Experts of a small language model: vocabulary 32000, 4227 steps.
Below are experts of layer 2 (counted from 0) of a mixture-of-experts language model. Rows are named router (the router's row for the expert) and show model dimensions 0-255. Each number is 128 + 32 x the weight over its row's rms, rounded and kept within 0 to 255. Numbers have three digits each.
After each expert's rows: "comes after" lists some tokens at least twice as common just before its tokens as in all text. This comes from a sample of Wikipedia text that the model never trained on. Tokens count by the router's weight.

# expert 16
router:232128255231064149129074255076059170176143144157126118079165130101126144149117150133098123073146133086100134134147104145124151112129143159123129106140149173128133122109183162119098120054104127152153111098125163121113065073119112140123174126103114134086139173153068104139117140089149119103108178112084100139135125096163169098161127150162132131123201111158153133112146151067157127152120101163131132085142148149127085144117112176167138119132134121154171160111125160135143101119089161129150093123146178124129106162111101098175149138099118134163174107101143140029147144136129174141139135129172129112097142114135156088153113098173111108120127132131127112084091096117174097116091084098143104124070127135147178152127134099129100151170118171111175097176163147099136102139133074
comes after: "|", ";", "-", " The", " -", "/"

# expert 24
router:162172137179152119069093145134109107150147161121131082155102099203110117091114075131108142137102144142104146141082120150084130073102104101149144115122116137156112115140096142100148199161047139128112150158136156099138144158100165211092068110110132127094148163126109169128059173209105137057093163168127148153171082121174107149173102131103182097085142075117148088138147095179108154089104181122173081124143136162103122082097090088136134155081102116096068138148145131146122095188109132149132078121137141149155141161068162167106097100076144113075072174134118118115154147145182142103071161152125089106182128179166112184153119172094142111113073162150154149161094087083144112195095141080121086120105142082070123130156134110058134153119114141154138099138151128091095112077125108
comes after: " the", " a", " The", " an", " first", " football"

# expert 13
router:093119074065156090187155086122158117079077104131125184115135162177151066154083150062187176161085164171129170113098148076107138125096069130220141133089113111160151138192041111153139147137154156057112139136137106147123153126089130084150133146182093151182111118136120092108117152082088146121119165101137120109123112130108090123090120063133161107147054064138100102100121183152118115112075113100142178120121158134114160172146123088134101169122150137112056167096076081100102144154180134116094191097145090151144110130149135092181124168142154123111162108141166083161106081143136132145104112161134156102165134108101126154109139119129129108100148150116138135128117177100189077152124142188188144170154165089156162167129145137126097081123147128107148139116175180160196169080121143
comes after: " was", " is", " He", " It", " he", " has"

# expert 39
router:072106029110139142120103098130179108120137103152137119143116174145135132139173060158123173121124106077100070155062076095082120147148159137128141143103074086124123135078109109136163128083048063091086119139166145148087158157140145180144095177159146125153161111128119143097168142146122136135154118116127123075076128124063082140107133087201114143116112152124109131131099158133100075109087130097125093087095108126110192164156139059149126141161137140126094126140098171092102087090092139130116064133054167093094203057161120184115109154159162135098117114133110129158164108160138123088085083082164163162099146099079158108069077110091079092103110127139078154177118115141041155115168114167133119127192137156120142117145109153165139154081162104128140166157100155118143091140121166
comes after: "\n", "-", ":", " Coordinates", " Born", " Total"

# expert 18
router:097152189181078120149178140152116128137117122139137156095154164142135083091148109174147098130120043151179149150119071133119102054130104130126166164120184094151123178114117136128059141180096127135148077129105153123123155145166107073155167119108096144127137159152142136126138086147123092079131143143152176162096141102099176157099179147100137169091178156130146087129136155111122153182140073100164188112177129085150103167148144196111126132131117162164146126151137121118210122122097091133103099148150123143069142155095082076111169169160079077184184098146106147110148146143151162190166144112091152149144145119141145141180137124185150173144200108175188159099086099183069170131105072127060120154082077096152084122091122148152116146165094096119157167148187127121091146163155102
comes after: " in", "|", " In", "In", " from", " 17"

# expert 28
router:217114214166056152083118234095095145146133135139139110080154085032110170108107188094140146148107120128079173124208118128169148124120120138120112138112142142114137072122140145124090120155049173126115155110151155118103117098134087132089163114104139090111132157126140116148160109133097087100122124112116113141119074160164235134104092095118161086107174085138159148087109103087169142140178128134129135100113130142122115174081107129100097090090127085174133126132166100089085089177102134126153102147111071156107111157133146098127142133107141093118171097137131121080133186129137196074128183190117146105122162095190110084152116093168103097126095102135108152092105093108155110157114091117153084153110122143095134116169095086096164119186169194127184078101128149127170115108152115
comes after: " |", " ", " 0", " 1", " 2", " 3"

# expert 11
router:248103255203062166140095255097054154145129155161109113088178095039138143156159113135114109103164148096106150137162136159114118128123143133104123101106130169100147092096181150113115096067106142131127140131149159148143076080105107114153108134093065137097140146160065133123121131115148150118135125119077094168101108114167172097145132130142131124117184104141140139125123146107145136163117118161139124117141146158165140133106096145130131153131137123183155163110131149151161072152121139107131104114123164120100068168155096125173157157123156144116173124089133153050140112150151168143129133167135136124117164143167129104142130102154128129080146121103113116078131083126134085167112070079176125132081124122118113171127156098123110150148095179122161094177154156120149098130132090
comes after: " |", " the", ";", " with", " for", " The"

# expert 20
router:072098031091170076125185114153113072124153062119080204157143074149128149118100113169127158112087118094131074096112156100148120131139138179114132093127158116157191094093078129160083095109138092148100136130142117136124171159134110123176094175171123139093107088118137127160179118105143163105108133123145165180160171154056147120126166148090169139088127154113115165166144105116149122084091150108138096146096121108093088110123191142108091092113157136113136120116084135212131094164147125156116071119084093115115092086171086120121105116117154203102115084088108139106099128182173169158130104123155112151111176095092128104115116152110088074116149127147166113182178173155122087159161151127095127172169125185128100078083144104104101204145121097118111072166097078078104109066118175
comes after: ".", ")", ";", "---|---|---|---|", " information", " (0)"

# expert 14
router:134071171164112120057100157128085106149096083098102102121174177068147167096136087149142110149111109111100148212139115097132146085098137099125143133180131125088152101074149096121123108126103113126143149106141112135086079135114141109088147163041124083114168131134102152144132125134115100085150175187074187178096095149151139125172106154111146188108155114179140075062145150163142120087165080079081087157100104069112085135097137121118117197064073126106093164093138130158132146122127093142127125111103190149097123165100137139123157143070158106076124126152136117092152120121183175181135130167071105132128123185163141142136171148106141111123187125156121166145142099128163107188182100144108097069092123076129157138084152153145096126199089125064097192123156083140131100187115106
comes after: " the", " New", " of", " United", " in", " York"

# expert 4
router:103163140132190110059142100117184034067118098113094165108081107120091132157129099095118136090168146165167135169111052113111118091162157089170137173111122122099088100193092152109099128158189096130149113100147113158150128125162168098105179055077139137166121107143146182176163133156162090151131143096082065077203130159126097181127125104136113113145107113115114078074075100136081111131173078075166126159151143117132188098119127156102149091103088110082119157172145157094159133131129099111163121170135097133119115155083141101096157103090113128124140112171131110142106166102151093130166133145117145142051123153161151121169176182103153152150124161188149126121060189173166183136131157099147138151134115098129099128091121101063160135078158092102093186102067153127131133155150145
comes after: " the", " this", " same", " his", " a", " first"

# expert 33
router:091105146136153140063148116145118091113123113143130097187121113092112154093106120130123145179087136110117089093147094129161124105153167101134091148129177120169142108088152081104166076116059071154123093074151090137103168135126117126195126131182118197149144121105120119113108189136103115160095135140176201188156153136156163103177160169062102100212142141140146162186112163140134124145108092124144075157158080079118082102116142169148096087142164161159146172092104194162135076125118089131074111089156123127130119177168155075193140130113134155103179056121098089145103133121101176115159086112129116145129155117096165136172134118146157164146080106137161115167123082136185179166162084125132092165098169160146087088093119071131072154118164116136097142144107114175079155053090133
comes after: ".", "\n", "==", " |", " ==", "==="

# expert 3
router:143214121068182171085136085111165175146095138108086105131164173148106109162127154119105084113090066135164130110150130152147191104134109123098123096082151120086071127084100131165162118102121126133149134157145131131121104255150111108125185115138064069090120105142142069136120137086126122161129155146089132132112128122111119131149108079117089120103152128134128125133112101126152115163126122138112115086160131102136109084145101139159130175106167138180122117157170107144164169104098182143170098143105168153139140131124094126176129125127088107117179093130117116096127160183201148120128163147064132126156089182125149169119086074181111131138118135167080096140159169089184083193154089075181107117174118118135163161150137062136149118165166151166156128132190158176092142144122089
comes after: " ", "==", " (", "===", "-", " \""

# expert 1
router:058089092082147109145072134169142088152106155115135130149157171135184073133152153087167098153119153161173163159158108147085111122112116135183122164107125123111144106191164169176145120186175180105174103073068075143099129113118134083101078116145145190117134153139193096145120135071120113141119157105104116122130170133105144144074130129149102086186067101138188137120135133115096114178156201132089174148076207134106185169124127111143113113130125126128078118119094083079122165168136171104137167165085102147125140061066128077153089136184127118133101150125171156198087105109079078172144054113146137110133074078162098140093143072155117143149133077112148117106162194109119141117108158117166175102156094136099114120179158150130126160130127156132107126126125142106185123102115169
comes after: ",", " that", " it", " was", " which", " is"

# expert 12
router:181118214134053152122059220106107156140156090173157150090130064028147116152140151110085102111113147105103171117191117146140143135125171128125183145112149156110113112154168075098087091078143166098186150123138136144151134142106090136111164085097102140095155092138136154082124121104114072069118077170114097102138105139135171122163184138148129156152148184105131121128115140064161162172143156124137111115127156144112112148071208150149093107129173144097139127082091191133158106122108108078191138160176138123144096109176043143166141167113176130128168128150146156168131161159108119139175170097130169130134137070127142081093121148177093149063133133110106142092160072168128124148102087096144127103087127157118127133141107101171137127184117093157098153172100154090151135162176139
comes after: " to", " and", "|", " also", " that", " which"

# expert 34
router:240124255192075159133088224090077131170147159181139124094176104045169128136159088154125112074153109108097130107141132138129174100124139122123167124109158162100102082083183158124080129091137167138164142161146141138140073077118101141139122152084075145112148104153106131111108126091128120124131128087097100152133130101179170120162117166153105140079193085155111123128143146074120128128095092153135157099153159193131110152117104140118102124142088095156134155106097172160146088178102144121141118107139177129104091142173111135167147119150141135124174133114136193074165121156147165142131106183142122101093145172165116085112154098183122147077142136083133131067105069129136073142146087118163130119082105131113168152154143110124152162162094135106134111196157189107117083156154104
comes after: " |", " Chevrolet", "i", " Space", " +", "N"

# expert 26
router:111174044092190216105177117160128084091095167160101140135068152176086130124081122118110111098104070126139098121123145088124167136114170153140147137100160122173099110097111119087141149068105171111122147179199188110161144168174124205135122162158134074144150136108103197085155151154171082156116166142127104096124137127136069162134091078153143140112065152098132091130099102144144150165087140103102108086125145119122176057094135072096127120083104129080128105145134112155120095141159159149078113188092146108149159101139116171108157083124150207093161100157119159087191144157167102098158164086131125135162162114073147144127130208129082150161141156160092150144100175106111147118157163175126148172194121083135129137128100159119144102139145145193165161125114163111099114112140103
comes after: "-", " •", "|", " Time", " The", "Scientific"

# expert 32
router:173070205180083123160083179078117198131173158161137089127111143073144138173138107163121155076189165154102145154145135105083167132138192171101108099149134136079199093106150163110160170072101103058096114111177147095130118077084191156103119165149106106113115126093093175127118127175134116177146087116092112141097079138154145038157113131164150145177138160102117118114145084148173140105127081144107122122167120106174159121149065171103101162110109110157147119145097164137153079102097097156116127146165189113124089119141111108116134130159182147143165102143146164163086104117141235137116101156124120078094106157163096047131144124132154073117128136126110172134139119166118068125074089079105095093106164145126154155153138156096100143131114158121138109201128110120122135131101086
comes after: " of", " in", "'", " to", " for", " on"

# expert 38
router:235118255177066144139125247099067153188114156137136099041169086039163133115160123153106081094184137087128152089155125140128138121129134142115136116119121155083115092111193136115130104085104147138138162130121128118136092070127116135143145117083083136115121153149063081120117149081130112129119124121091099141117119093172172100153123161149127118116204121136158166140160136096164126169106118149138126108145118132136101136106101138129115120124132120197168162113136149156149097137133143130143098108124182092124088160155105124171154160119146123144154105104158160060154135149135169133142121156149124102108138130162155117113133101165124138086145107099133129080116092122116086181098066066167122103079090099133132173134164094099108153162103175109161102170155164102156101141115070
comes after: " |", " \"", " -", " –", "/", " &"

# expert 21
router:183081197127080160163124129085050184140140130108153111152131091116121126071085145160121138084165113099099146079105110080080149079092059134116141138141051155148117099093104077194157068097102091057123096170179111137164165125095136137140122125151088142095103126085095154089081131168174143143091118152110118167108142075104065138168093116133075164113161145126065101130146123124104147119101165098124116126138152118158075124146130169130120140062144112154104142169117078197178104107087173140122060133150115121107091122153138131110107137103120190075133145132133091114128108093139086071100105137114140088067112110124089084108159148116142148166122181128139175164107110074069091112110101116135175138069129124158171066088121170124101108116137118172123081154135148199162075128091131
comes after: " in", " a", " of", " is", "=", " an"

# expert 29
router:108123116113125165169146095147156178145126113088188108147152086151126201152121132062097099118116165100095141106138110133106163110081165147096100155163162175097182138099148086082140137113139139090057183099105132123151174105061120121153165177117138104145114133141080105141159098157067154154154116149146104106035082131132143119084204138190099091046099154109085137183173133127090101132094092118112070101151092130168128141099179141140143096159095119140169093110144153136131102130101160173158084167101084100165073106135107150103158157183154150092111138076088107111122089092152136154093098118118181149146125119102102168120131072156119117123145104075102184116088129175179134150179081118152117113126105123102100191115092176136134129195144190084078170119099130103116101122183074
comes after: "\n", " 7", " 4", " 6", " 3", " 5"